Weights of a small mixture-of-experts language model, trained from scratch on English Wikipedia.
Size: 12 layers, vocabulary 32768.
Experts: 8 picks a token, a softmax router.
Training: a variant of Muon for the experts, 800M tokens, 6101 steps.
Below are experts of layer 8 (counted from 0) of a mixture-of-experts language model. Rows are named router (the router's row for the expert), gate (a neuron's input weights, with its number), up (a neuron's input weights, with its number) and show model dimensions 0-255. Each number is 50 + 15 x the weight over its row's rms, rounded and kept within 0 to 99.
Before each expert's rows: a language model's description of what the expert responds to; "comes after" lists some tokens at least twice as common just before its tokens as in all text. This comes from a sample of Wikipedia text that the model never trained on. Tokens count by the router's weight.

# expert 35
It responds to: Nouns and modifiers right after a or the, often sports or genre words and units, such as professional, hockey, horror, touchdown, percent, mi.
comes after: "a ", "-", "an ", "A ", "first ", "one "
router:52 74 38 33 56 43 45 49 62 29 50 77 33 14 57 47 76 47 56 53 42 78 46 27 33 50 53 26 52 71 54 56 68 24 55 55 39 40 79 54 36 53 36 56 20 35 65 38 38 36 58 35 44 46 34 48 59 70 59 78 60 43 67 31 60 87 43 56 27 45 31 27 55 23 77 72 40 44 67 42 50 65 31 42 32 52 29 61 52 61 53 54 55 20 77 74 50 66 43 20 64 34 65 48 31 50 17 64 23 55 70 64 33 55 23 66 32 52 59 39 35 82 65 33 19 50 52 26 69 28 63 38 18 45 73 59 70 48 52 70 47 50 70 62 69 55 57 56 76 83 60 49 51 64 89 73 51 46 53 67 39 45 35 66 73 54 33 33 54 36 67 47 66 49 65 35 44 73 41 53 26 45 42 22 36 32 49 73 36 56 67 43 55 54 43 36 38 51 44 38 57 47 52 63 36 35 56 45 52 50 51 55 39 23 34 28 55 60 64 43 52 58 54 51 50 52 71 41 39 32 42 56 41 29 52 66 67 58 39 36 60 46 52 49 42 39 48 58 48 56 70 58 62 44 59 72
gate1:34 38 44 45 74 45 47 56 56 61 62 28 39 42 46 64 50 50 68 58 32 48 51 57 59 51 43 27 50 48 71 60 31 55 75 43 38 51 39 49 65 20 46 91 89 54 79 53 57 58 55 48 64 70 38 82 39 63 53 61 78 48 48 30 56 65 45 52 58 47 76 49 44 45 55 71 47 52 67 65 53 62 63 35 54 39 23 72 61 64 52 47 65 89 40 56 30 35 57 29 49 51 53 60 48 50 80 55 50 63 51 64 57 54 27 23 71 49 63 46 74 47 29 40 58 67 67 52 52 68 48 53 42 63 30 71 43 33 73 37 48 42 93 55 41 45 33 59 44 48 73 56 49 67 46 59 39 24 36 44 48 56 66 98 46 37 73 35 62 39 58 30 64 52 71 43 43 14 61 05 38 57 63 78 35 50 53 51 59 41 54 51 45 47 49 46 67 64 19 58 33 26 76 37 69 67 29 64 58 74 61 59 38 53 76 27 70 62 54 22 58 49 80 50 51 66 28 66 43 57 47 38 36 36 89 56 37 38 57 50 36 44 52 27 49 51 48 59 38 48 56 52 42 42 56 57
up1:32 70 42 61 70 00 54 58 32 63 61 39 58 45 50 48 63 36 36 46 55 57 24 46 54 58 01 46 37 60 30 65 68 55 64 70 11 57 50 47 44 43 42 67 67 47 44 43 56 48 44 47 65 73 39 47 55 43 63 67 32 53 64 44 63 60 49 35 29 29 61 71 60 67 42 73 37 36 52 55 42 41 47 62 59 41 27 33 60 33 45 47 84 46 40 70 70 30 77 40 55 49 99 33 54 52 43 58 38 46 49 47 68 58 45 56 44 75 53 48 27 74 59 23 57 38 47 51 65 34 52 44 64 50 28 63 71 76 65 78 49 78 46 75 21 44 53 47 91 70 83 47 67 76 68 50 45 24 48 43 64 25 53 74 65 09 47 32 51 41 51 47 59 52 34 55 54 65 42 57 51 43 47 54 54 57 53 72 34 28 60 66 38 43 58 77 45 61 52 44 42 43 25 63 50 47 43 36 58 74 27 52 63 53 37 38 73 52 35 60 52 40 24 75 50 60 73 70 58 36 50 51 44 59 44 81 57 45 53 57 65 54 59 49 50 34 50 67 46 37 55 53 55 65 28 50

# expert 7
It responds to: Final digits of years and numbers, especially in sports tables and schedules after 201 or 202, such as 2021 season, 1997–98.
comes after: "201", "202", "–", "200", ".", "199"
router:39 38 83 65 51 66 58 72 53 37 42 54 51 44 29 56 40 50 56 63 64 28 36 49 40 64 74 57 46 45 78 37 64 30 34 37 58 55 64 72 25 50 62 54 54 57 68 31 28 61 43 72 40 26 38 51 54 39 26 33 33 63 57 50 61 69 86 67 53 44 78 43 39 48 81 49 68 39 44 48 38 52 63 25 27 19 40 68 45 50 53 39 48 47 75 87 36 63 51 65 72 42 47 64 61 38 59 72 22 64 20 58 71 58 44 40 44 33 33 68 45 76 66 39 53 60 60 52 70 53 48 43 48 61 65 33 52 75 75 49 46 56 54 25 43 45 91 59 65 66 31 38 84 57 63 69 66 65 27 57 47 31 67 48 53 62 47 70 54 24 72 52 46 73 63 70 37 48 41 46 41 47 48 49 56 22 50 15 37 33 47 60 53 50 32 76 25 47 40 61 50 57 72 49 48 54 44 75 62 43 78 44 59 16 48 44 50 64 58 45 43 55 35 42 57 66 49 74 48 52 62 26 64 40 44 37 67 40 59 46 56 38 60 48 32 41 36 49 67 57 76 39 88 53 62 72
gate0:20 45 67 32 42 48 27 25 84 30 66 52 39 58 59 62 54 67 23 54 40 63 43 29 36 58 53 55 57 07 58 57 49 51 55 59 49 53 55 59 39 46 37 53 54 58 63 35 51 64 37 61 69 61 66 71 64 25 55 32 49 64 19 64 33 37 36 60 41 40 78 65 11 22 48 51 38 52 54 67 51 36 51 63 62 64 17 66 72 47 43 69 44 43 65 57 31 50 57 26 49 48 52 39 36 55 44 56 41 83 53 46 56 36 31 40 66 64 47 44 35 63 51 65 44 48 71 39 50 38 26 70 30 37 42 40 59 43 59 57 56 51 58 27 16 58 48 65 52 82 56 28 63 39 51 56 54 74 54 37 82 71 44 19 34 62 65 45 60 51 25 47 18 58 47 33 51 31 57 48 67 75 47 57 51 68 55 43 66 50 30 47 45 34 89 43 51 70 37 55 68 31 65 69 54 18 39 41 52 42 67 49 78 65 43 61 36 60 48 44 51 47 40 67 50 80 34 54 53 40 66 32 49 50 43 44 38 68 57 64 60 55 67 00 61 29 17 44 57 42 51 50 40 42 40 36
up0:38 47 19 52 60 37 48 65 68 52 70 54 78 44 48 56 34 48 46 57 43 40 48 42 31 36 37 25 43 53 51 49 63 51 51 28 51 60 50 50 54 74 57 49 85 44 39 51 46 55 51 39 44 50 36 32 25 69 51 50 54 14 76 40 37 73 21 49 45 46 46 50 41 68 57 20 38 64 30 60 55 86 57 68 52 00 61 87 47 43 53 40 69 21 50 26 34 42 64 47 40 31 39 64 50 64 38 55 78 57 49 48 43 48 75 68 48 67 53 48 24 36 64 38 51 70 64 52 26 37 24 66 60 62 71 51 69 70 58 57 47 38 42 38 37 50 43 31 35 62 71 34 58 44 25 49 58 56 63 18 66 56 49 48 61 31 33 77 66 38 47 48 42 26 29 52 64 61 32 56 44 67 55 34 50 52 47 69 45 31 75 65 49 47 76 78 83 44 36 58 32 58 58 39 35 58 28 60 42 58 69 76 57 52 66 32 49 39 30 42 30 47 64 59 43 69 43 60 69 71 67 47 36 37 50 25 76 43 67 36 69 81 18 51 40 43 62 34 50 57 43 51 63 58 41 31

# expert 23
It responds to: Table pipes, numbers and labels in sports statistics and results tables, such as 100s/50s, Total, MF, FW, FIFA, medal counts, earned.
comes after: "| ", "/ ", ",", "won ", "place", "received "
router:60 41 47 22 32 70 51 45 69 56 76 34 58 73 53 50 57 41 50 43 36 44 34 18 41 38 65 48 49 37 74 52 68 50 42 30 61 45 39 44 66 76 37 58 51 25 56 42 20 44 57 47 40 54 57 48 29 38 73 36 55 53 30 32 37 29 55 56 59 70 43 41 37 60 45 32 35 49 49 65 39 39 54 41 26 51 54 53 42 73 44 65 66 86 42 90 59 49 57 77 56 85 47 29 37 27 68 63 53 49 64 74 36 03 33 59 29 37 20 53 71 84 44 52 40 55 56 31 61 76 52 60 49 52 46 69 33 43 65 46 57 52 72 35 54 38 56 72 69 38 60 34 54 55 34 55 47 67 42 78 17 49 53 45 44 48 62 42 24 40 40 69 65 31 46 43 41 35 47 09 43 30 65 35 40 49 54 41 54 22 62 65 62 70 48 72 57 45 46 43 61 64 57 64 29 65 27 67 36 41 52 65 72 80 44 49 34 55 34 72 62 58 36 66 47 54 50 50 42 34 58 87 60 37 55 35 75 28 59 36 61 52 33 58 35 40 54 52 65 24 54 56 36 33 52 31
gate0:31 65 50 33 30 44 70 48 57 59 61 36 51 16 50 54 60 43 17 60 33 63 69 58 34 47 31 32 50 48 60 37 45 22 40 63 49 36 53 92 25 50 22 22 40 55 19 45 51 48 49 38 36 56 91 62 41 25 62 52 51 16 52 75 60 67 43 58 53 15 45 34 56 54 73 52 34 31 53 48 49 75 50 21 46 43 30 45 42 72 56 47 59 50 66 63 43 42 50 86 42 71 57 55 44 45 34 38 40 52 16 49 35 61 49 46 45 40 41 42 63 74 52 40 38 63 62 62 58 65 73 51 41 39 29 62 51 70 50 41 38 52 22 59 44 31 51 60 61 55 53 35 54 67 44 47 46 37 47 54 53 35 55 72 24 64 50 59 85 41 56 19 76 54 63 47 49 56 52 52 38 52 48 46 49 42 47 47 82 20 82 64 28 27 25 36 23 74 55 65 37 59 32 47 88 50 57 33 58 22 51 53 41 29 32 57 36 43 48 63 49 52 27 67 65 41 70 46 88 60 58 49 70 52 74 23 60 56 52 59 67 42 43 62 44 34 40 38 53 50 55 48 61 30 42 40
up0:40 45 28 22 34 71 78 31 62 71 67 38 52 76 45 77 58 57 25 52 28 58 30 51 18 73 27 48 52 42 54 68 64 62 31 45 38 52 35 51 20 38 38 50 35 42 32 65 36 58 28 87 21 62 48 75 44 41 31 35 58 28 42 45 39 50 39 66 49 35 43 34 42 46 51 53 46 56 49 51 48 59 45 33 36 49 69 63 53 49 50 26 59 54 57 46 39 42 29 73 55 67 37 63 58 51 70 50 32 63 38 48 28 52 69 31 28 29 26 64 78 72 54 36 43 67 54 66 59 46 56 69 74 38 43 48 33 29 31 39 72 50 33 66 65 51 37 37 46 30 53 19 35 56 45 77 38 42 18 42 53 50 71 58 37 46 33 64 60 38 45 48 27 32 67 49 19 44 54 80 45 36 35 55 33 59 34 46 33 21 61 38 40 65 39 47 38 46 32 49 21 69 42 70 63 51 46 52 43 44 42 64 53 66 34 66 47 45 38 58 45 51 35 49 54 37 55 23 39 37 35 61 76 31 35 30 65 77 33 17 88 39 33 49 57 53 56 39 67 57 59 47 56 65 72 25

# expert 32
It responds to: Capitalized adjectives opening names of states, courts, armies, orders and parties: Royal, Supreme, Federal, British, Democratic, Swedish.
comes after: "the ", "of ", "The ", "United ", "at ", "by "
router:52 55 73 30 50 51 48 58 34 43 64 27 55 76 42 63 73 43 53 44 40 44 63 67 39 74 49 58 32 40 60 31 17 55 33 46 60 36 51 63 37 68 24 14 40 70 52 49 55 64 37 43 44 58 57 75 69 28 50 49 35 32 51 57 58 48 42 57 52 62 34 49 66 28 58 37 47 50 48 52 57 43 32 20 55 77 20 50 47 21 37 71 61 32 56 60 42 62 46 72 57 61 61 36 67 57 33 57 34 14 63 37 30 53 32 56 68 43 44 30 79 61 46 50 32 47 40 36 52 84 86 67 33 48 49 42 27 55 50 43 59 29 23 31 26 52 35 74 64 43 45 46 30 74 67 62 43 85 50 52 62 45 40 52 55 58 56 77 27 41 32 31 52 36 56 46 27 68 60 59 23 57 60 27 62 34 81 42 33 48 31 17 60 19 39 67 24 47 42 47 69 71 33 43 24 50 26 36 55 53 59 37 25 60 42 37 35 61 55 56 73 50 53 70 60 34 50 18 59 36 82 55 61 42 69 46 61 44 43 49 42 40 29 50 43 42 57 49 69 49 52 62 49 36 56 64
gate1:67 60 35 49 25 81 37 57 39 35 44 34 43 50 30 50 54 61 55 69 38 56 18 14 57 43 56 58 60 40 54 37 48 62 32 60 55 68 53 49 37 34 63 48 49 12 55 64 55 39 74 62 73 49 57 29 38 39 39 59 31 64 58 44 57 40 55 57 48 57 40 49 70 49 76 38 45 61 55 35 28 28 53 49 57 33 55 60 70 20 68 48 68 26 42 46 28 29 61 37 65 64 14 25 38 43 62 60 64 48 64 66 47 58 40 43 62 46 19 37 66 52 42 37 79 33 50 33 13 73 37 43 45 43 51 34 61 53 63 68 67 56 35 59 57 57 47 45 62 53 79 42 50 43 28 74 44 33 56 56 41 29 29 09 73 42 44 41 44 45 77 35 35 62 46 45 52 42 58 48 53 56 36 29 61 57 50 53 57 54 39 61 41 48 37 69 66 70 40 60 69 43 85 66 25 59 82 31 38 56 66 52 66 56 50 47 32 66 31 71 30 51 54 28 80 25 60 56 67 88 36 75 38 47 24 54 33 69 63 61 47 38 58 57 26 34 72 35 24 36 60 53 47 43 63 43
up1:54 45 63 58 67 22 23 45 56 56 65 41 88 54 65 55 46 37 41 24 32 53 74 40 64 66 63 72 67 51 60 44 51 55 51 50 46 35 44 55 50 34 52 37 45 77 39 47 43 30 39 34 49 64 54 35 45 61 47 47 66 31 61 43 46 42 36 24 21 68 30 39 56 37 63 35 32 42 26 62 67 57 53 36 28 75 67 53 41 78 66 42 31 60 39 92 66 69 38 76 28 46 61 46 61 65 53 50 71 22 40 30 31 43 58 50 68 49 40 74 59 47 60 49 49 83 33 70 71 25 81 64 39 53 31 73 59 59 65 50 64 46 55 50 21 52 54 52 34 44 43 48 70 48 32 41 62 66 58 57 73 71 65 48 37 50 39 40 59 55 37 52 80 30 59 48 43 69 45 51 49 36 50 57 42 26 57 56 38 42 43 39 53 68 50 53 52 39 55 51 32 56 47 42 39 29 42 57 84 34 59 71 21 73 58 30 61 28 59 48 68 59 68 41 35 75 52 69 49 48 58 35 89 36 34 59 39 38 61 51 80 83 23 33 66 38 63 52 81 56 67 46 82 34 53 40

# expert 10
It responds to: Abstract or general nouns right after an article or possessive and before of, in or to, such as use, role, part, expense.
comes after: "the ", "a ", "The ", "his ", "s ", "an "
router:70 71 35 74 49 57 37 67 76 33 51 43 47 38 29 66 40 41 80 44 39 71 37 41 35 26 56 50 69 77 49 42 66 30 52 48 32 08 62 63 74 27 46 60 50 66 60 57 36 57 73 26 42 45 55 56 88 57 58 45 52 45 33 63 68 58 47 54 46 65 18 61 58 43 56 72 67 70 49 64 67 58 56 74 55 67 43 32 76 62 62 64 53 39 44 57 46 50 36 32 59 33 42 61 47 29 43 83 31 49 54 63 42 31 40 46 67 29 49 44 63 35 37 26 42 53 30 60 61 35 42 52 04 41 36 32 52 32 65 61 44 43 60 73 13 39 36 47 85 75 45 59 45 55 84 68 55 63 58 73 65 32 16 63 60 52 55 60 53 39 84 35 24 39 74 49 51 34 29 40 32 50 53 44 50 37 62 47 36 80 49 44 36 62 43 23 47 48 51 73 66 60 35 71 18 54 76 29 64 40 52 49 51 60 43 56 46 66 46 26 40 62 49 30 52 50 74 56 43 54 76 49 49 58 47 44 32 37 67 52 29 55 67 52 36 50 43 55 37 37 49 48 36 43 40 38
gate1:62 77 41 62 50 79 17 40 73 39 32 33 36 21 71 62 73 51 45 63 48 69 53 26 54 34 24 52 52 29 41 60 58 73 41 90 37 65 58 65 60 65 44 74 69 46 41 47 36 30 43 38 32 41 58 51 23 40 52 42 73 59 64 65 38 57 51 49 60 59 59 73 73 60 72 79 40 44 46 52 60 56 62 50 45 66 37 37 59 66 60 46 61 71 69 93 40 61 41 38 29 36 34 30 49 34 53 60 30 17 54 86 49 26 43 57 62 37 47 59 61 20 62 60 53 74 24 33 68 33 55 42 39 37 40 63 66 36 64 41 55 55 48 48 62 57 41 60 45 47 23 35 44 41 77 33 26 36 72 41 49 43 45 40 49 46 66 18 52 40 39 59 37 26 25 51 56 55 41 19 59 45 57 55 56 41 25 42 44 66 34 64 64 55 46 69 51 59 20 68 46 26 64 40 57 43 62 46 42 45 53 66 49 62 69 57 54 47 73 57 66 46 50 31 44 43 18 44 49 33 68 38 88 70 43 25 44 45 67 64 37 45 47 46 28 37 62 54 58 44 43 41 33 51 73 26
up1:49 34 48 69 47 56 45 66 65 46 44 39 48 26 67 59 59 48 66 76 31 45 49 85 59 24 16 40 60 28 71 36 79 70 64 32 69 80 62 58 58 58 32 53 63 54 70 41 48 55 51 57 45 60 40 32 41 29 49 72 44 56 36 49 44 35 61 30 44 42 62 53 40 63 41 55 55 08 41 62 65 77 54 49 31 68 29 34 20 65 46 47 49 85 61 65 36 55 49 32 41 48 36 54 44 43 46 36 38 47 79 54 43 31 55 30 37 66 77 58 25 64 67 57 26 44 45 32 53 41 58 61 44 37 78 56 51 59 65 47 41 42 21 28 62 51 67 36 49 37 69 27 48 27 31 39 56 38 63 68 44 36 61 33 76 54 50 88 38 62 62 39 59 50 35 67 58 64 41 47 57 75 56 19 79 59 58 20 35 64 39 41 47 55 58 52 43 66 36 53 26 58 60 39 52 32 61 50 34 51 36 80 48 38 33 83 33 42 55 52 59 36 28 00 48 59 41 82 50 62 41 44 28 35 57 57 50 36 68 50 33 42 46 70 33 57 57 41 47 58 38 47 51 56 32 53

# expert 28
It responds to: Standalone numbers and digit groups in tables, career stats and measurements, such as 53, 28th, 7,286,008, 100.00%.
comes after: "| ", "; ", "(", ",", ".", ": "
router:35 63 37 39 56 60 52 29 60 71 45 38 84 49 56 42 42 85 25 48 33 47 57 48 35 47 31 62 56 20 63 49 38 66 45 62 64 34 31 53 49 73 68 56 47 51 23 47 59 58 82 40 33 60 49 62 44 36 37 52 48 54 48 75 67 58 30 56 45 34 63 49 57 45 48 32 58 58 21 43 28 21 41 54 37 51 45 67 26 62 45 28 45 79 51 76 61 65 69 49 65 50 25 48 35 54 63 25 45 56 53 25 48 62 55 56 38 24 43 68 55 70 55 55 31 30 62 50 35 66 50 54 37 36 38 57 37 49 66 27 60 54 53 50 61 62 83 35 63 44 68 35 59 39 31 46 63 53 61 54 27 28 71 61 64 55 73 67 33 37 64 65 26 32 49 50 57 30 51 30 67 52 57 35 60 35 34 54 41 41 60 46 24 66 33 42 77 40 68 64 30 63 76 61 39 49 67 42 44 62 29 65 65 65 51 64 26 66 49 72 35 61 23 25 22 33 29 46 82 64 57 70 68 44 75 37 67 72 36 65 48 59 23 63 40 29 19 45 51 70 52 71 43 46 77 36
gate1:32 60 61 63 38 38 53 65 55 56 41 41 20 57 43 13 50 46 51 46 67 63 37 35 63 55 46 37 52 74 52 68 64 96 51 50 49 53 47 69 50 78 32 33 36 60 58 68 79 65 41 38 44 54 52 18 78 30 40 50 60 40 41 42 45 58 52 59 32 34 55 63 48 51 32 31 62 55 43 48 67 62 57 65 51 45 42 26 24 57 58 40 76 65 53 81 51 58 42 35 62 32 50 44 80 64 34 69 54 22 78 57 62 51 42 53 55 82 86 65 65 47 80 65 42 54 45 54 53 44 47 65 57 36 77 68 82 42 53 53 56 48 42 48 82 36 41 45 46 60 23 49 38 34 51 31 78 63 33 55 49 49 55 69 54 76 65 58 71 38 73 56 61 31 42 54 62 36 64 33 44 52 42 36 56 60 56 18 57 67 50 23 40 54 71 83 48 46 46 22 69 36 56 45 68 44 61 55 56 58 36 58 65 43 60 48 49 68 46 73 56 54 39 49 36 34 62 40 50 42 43 69 65 45 38 99 51 56 52 73 49 56 61 53 45 50 49 38 44 63 39 24 32 28 79 67
up1:65 26 54 41 32 52 53 53 26 74 45 48 57 52 34 74 76 51 50 52 33 24 42 56 40 63 47 49 44 55 24 41 48 31 28 68 62 43 56 39 35 37 44 39 68 36 61 35 50 54 66 79 39 88 52 39 40 35 42 24 70 53 40 35 23 42 52 29 42 63 29 53 40 53 76 46 44 33 30 30 27 63 27 49 56 73 55 52 51 54 31 42 25 39 35 25 60 60 55 72 26 49 36 31 26 35 48 39 50 62 37 50 57 38 49 51 31 26 24 36 56 52 38 50 58 25 40 60 62 37 93 31 35 64 43 18 58 56 65 54 25 65 58 41 01 69 39 63 80 66 55 39 47 73 44 57 39 81 61 44 43 55 59 51 32 44 47 43 54 59 43 51 35 36 46 36 57 56 27 54 45 64 49 48 46 51 51 55 33 54 32 61 34 48 35 33 07 78 38 56 34 49 48 54 22 47 26 46 35 40 57 52 67 27 62 47 35 29 35 57 68 44 61 48 40 50 57 42 50 65 19 31 39 67 11 20 66 47 30 49 35 49 46 55 45 35 52 58 45 35 55 57 37 62 20 49

# expert 4
It responds to: Opening consonant clusters of split words, mostly capitalized names in tables and lists, such as Ch, Sh, Pr, Str, Gl.
comes after: "| ", "(", ": ", "- ", "; ", "\""
router:28 62 36 57 43 39 51 64 40 80 27 66 52 32 65 29 24 39 55 45 45 38 60 55 69 49 52 41 49 09 53 61 76 65 48 26 60 34 42 38 41 76 55 84 62 40 81 53 30 39 69 33 32 55 55 46 69 31 39 59 50 78 32 39 52 42 59 49 66 40 59 53 57 45 21 38 34 69 38 31 29 19 55 66 58 35 43 47 13 23 43 55 69 42 28 49 40 43 62 62 76 38 72 58 20 52 62 37 61 66 41 89 40 35 47 72 31 48 62 58 22 50 37 46 55 25 56 55 61 66 84 44 66 51 77 60 67 40 51 27 73 51 55 43 48 43 86 55 37 47 63 60 42 58 49 60 32 71 51 56 49 48 60 28 44 42 49 30 72 28 44 54 49 57 70 82 65 29 51 20 37 37 47 64 50 59 31 71 46 66 62 34 55 40 47 65 49 29 66 59 60 32 45 33 44 59 66 59 39 31 43 63 71 50 68 54 45 63 41 75 63 50 53 34 29 29 29 25 37 64 47 57 55 67 50 35 47 43 66 72 39 39 51 52 32 46 59 41 66 46 82 56 49 55 57 50
gate1:14 48 53 78 44 41 32 35 55 74 55 57 39 19 40 56 38 44 42 53 48 49 47 40 92 47 38 69 42 43 60 32 68 20 13 76 64 36 60 51 51 30 63 69 53 40 62 64 49 69 62 69 63 37 57 48 51 48 76 76 62 54 58 46 66 66 36 43 68 36 42 45 49 35 31 65 71 61 45 39 67 26 39 67 57 57 24 43 34 34 45 53 40 52 54 39 24 53 31 46 50 42 57 35 18 66 43 64 62 53 35 37 73 47 23 75 57 56 72 55 80 60 62 25 63 85 52 62 50 46 45 71 50 44 37 72 52 50 40 47 55 95 67 51 62 49 72 58 59 45 42 60 49 36 44 64 83 65 26 40 32 59 63 46 19 48 28 34 53 39 72 52 39 36 77 63 45 26 38 39 57 45 27 70 50 62 36 39 42 36 73 60 54 55 53 42 52 42 28 87 45 44 47 62 84 47 49 54 36 31 48 31 47 39 46 73 36 76 35 56 50 51 46 49 39 37 43 65 42 52 73 18 44 57 60 25 70 46 21 45 42 38 36 58 47 66 40 55 51 59 76 42 53 37 54 65
up1:37 37 41 43 66 74 71 36 56 22 58 25 38 55 45 32 29 51 62 59 65 46 61 50 49 44 60 73 50 71 68 52 67 25 42 73 49 29 50 52 16 63 19 72 61 59 36 49 44 27 69 41 51 32 52 83 37 03 31 52 73 43 34 49 55 36 52 68 50 41 45 37 37 44 63 62 24 82 58 69 50 34 46 83 57 33 51 48 17 31 37 39 32 63 71 58 14 55 36 44 40 47 55 53 45 44 42 53 70 46 74 59 63 79 79 45 77 62 65 71 62 44 50 35 58 46 63 43 69 37 46 48 43 22 36 50 43 40 51 60 64 68 55 50 42 43 68 61 56 46 58 83 50 61 62 61 60 45 39 50 47 43 69 32 45 60 59 42 37 39 60 67 56 38 37 59 27 50 63 55 35 60 72 48 24 55 42 73 41 47 66 49 17 45 65 42 59 43 80 44 64 56 55 72 72 36 56 62 58 25 33 64 48 67 66 46 51 86 53 64 59 45 42 31 41 66 54 74 55 31 56 36 63 46 35 55 73 35 41 40 24 43 30 44 61 45 19 29 56 72 59 52 43 36 75 56

# expert 5
It responds to: Dash bullets, line breaks and field words in infobox-style lists for athletes and people, such as Occupation, Career, Personal, footballer, basketball.
comes after: "\n", "- ", "American ", ": ", "), ", "age "
router:42 71 62 46 33 50 45 39 62 46 48 34 59 58 66 59 50 39 63 71 72 51 54 33 61 48 50 61 36 27 42 68 57 32 53 36 70 41 56 32 54 39 46 52 47 67 37 56 45 37 12 28 37 49 47 66 44 50 59 44 42 77 43 44 59 66 59 77 58 46 49 46 75 34 25 50 58 49 29 47 19 45 59 45 39 51 47 72 44 42 44 58 80 77 80 99 64 73 64 53 23 38 50 56 41 56 64 75 13 25 54 40 64 58 61 68 33 49 44 87 65 51 17 48 53 64 68 47 54 64 54 68 72 26 67 54 43 39 36 69 72 43 72 67 40 30 88 63 55 38 46 90 48 49 78 48 69 46 61 54 45 66 52 36 62 36 48 39 66 35 45 27 25 60 31 50 52 36 37 57 57 69 36 57 44 62 58 28 47 59 46 49 71 51 62 67 67 32 35 65 32 63 46 40 41 59 28 25 37 52 59 54 46 40 26 47 82 65 64 68 68 52 32 33 35 58 69 26 54 31 34 40 39 45 78 36 46 66 59 60 36 70 42 53 45 54 48 55 77 30 47 37 45 42 25 53
gate1:23 61 84 69 74 33 41 34 53 49 46 69 57 68 54 46 63 41 60 62 42 66 70 32 33 34 54 85 57 35 50 72 40 63 56 48 14 70 27 41 59 76 51 57 60 72 66 64 72 60 73 43 52 34 48 61 67 60 40 38 47 72 35 45 26 49 62 47 38 21 27 61 61 50 47 50 43 63 43 19 66 45 53 46 48 71 53 78 52 26 44 74 79 76 48 40 50 48 34 57 53 37 71 24 50 72 40 47 66 62 42 62 53 48 46 66 41 80 54 45 27 48 31 59 38 43 56 59 43 48 42 62 60 37 45 34 47 39 16 59 41 41 81 52 34 53 77 38 17 46 48 69 32 39 32 35 55 60 60 28 27 34 67 55 43 48 46 51 66 56 73 64 48 52 75 55 43 37 70 41 60 54 45 61 49 59 58 52 37 44 74 64 45 56 32 68 52 72 59 51 51 16 45 46 56 26 28 54 42 55 31 48 05 58 60 43 71 57 33 63 47 61 59 50 62 40 45 24 74 50 53 36 48 80 54 81 37 62 47 52 37 31 33 37 54 41 83 66 19 56 33 69 59 44 47 52
up1:61 49 42 81 70 20 44 55 46 27 38 25 63 59 42 45 59 59 56 38 79 38 45 41 15 37 30 46 33 27 48 42 54 53 60 56 41 11 50 14 45 71 72 14 42 45 59 49 71 41 29 46 55 30 41 34 49 44 49 33 39 43 51 58 43 63 36 41 26 64 57 56 38 50 36 57 36 14 42 59 56 39 77 56 27 58 50 50 56 33 44 61 42 77 67 32 69 71 56 22 66 54 53 61 33 35 59 40 43 50 52 41 47 48 65 54 76 38 60 57 64 23 50 35 27 33 77 44 33 47 82 47 53 53 62 22 61 84 65 49 44 62 46 32 48 42 46 50 73 58 65 51 49 49 58 59 76 33 55 48 53 45 48 42 43 51 56 35 51 43 58 54 60 40 60 85 64 67 61 50 52 62 43 54 33 47 73 51 40 74 71 50 60 44 39 03 70 55 60 50 24 61 78 21 44 57 65 58 45 40 32 68 46 39 61 70 78 26 51 57 62 49 56 30 23 23 21 72 69 49 38 29 36 59 77 48 60 37 47 49 61 44 74 46 61 54 17 49 35 45 46 57 37 57 51 44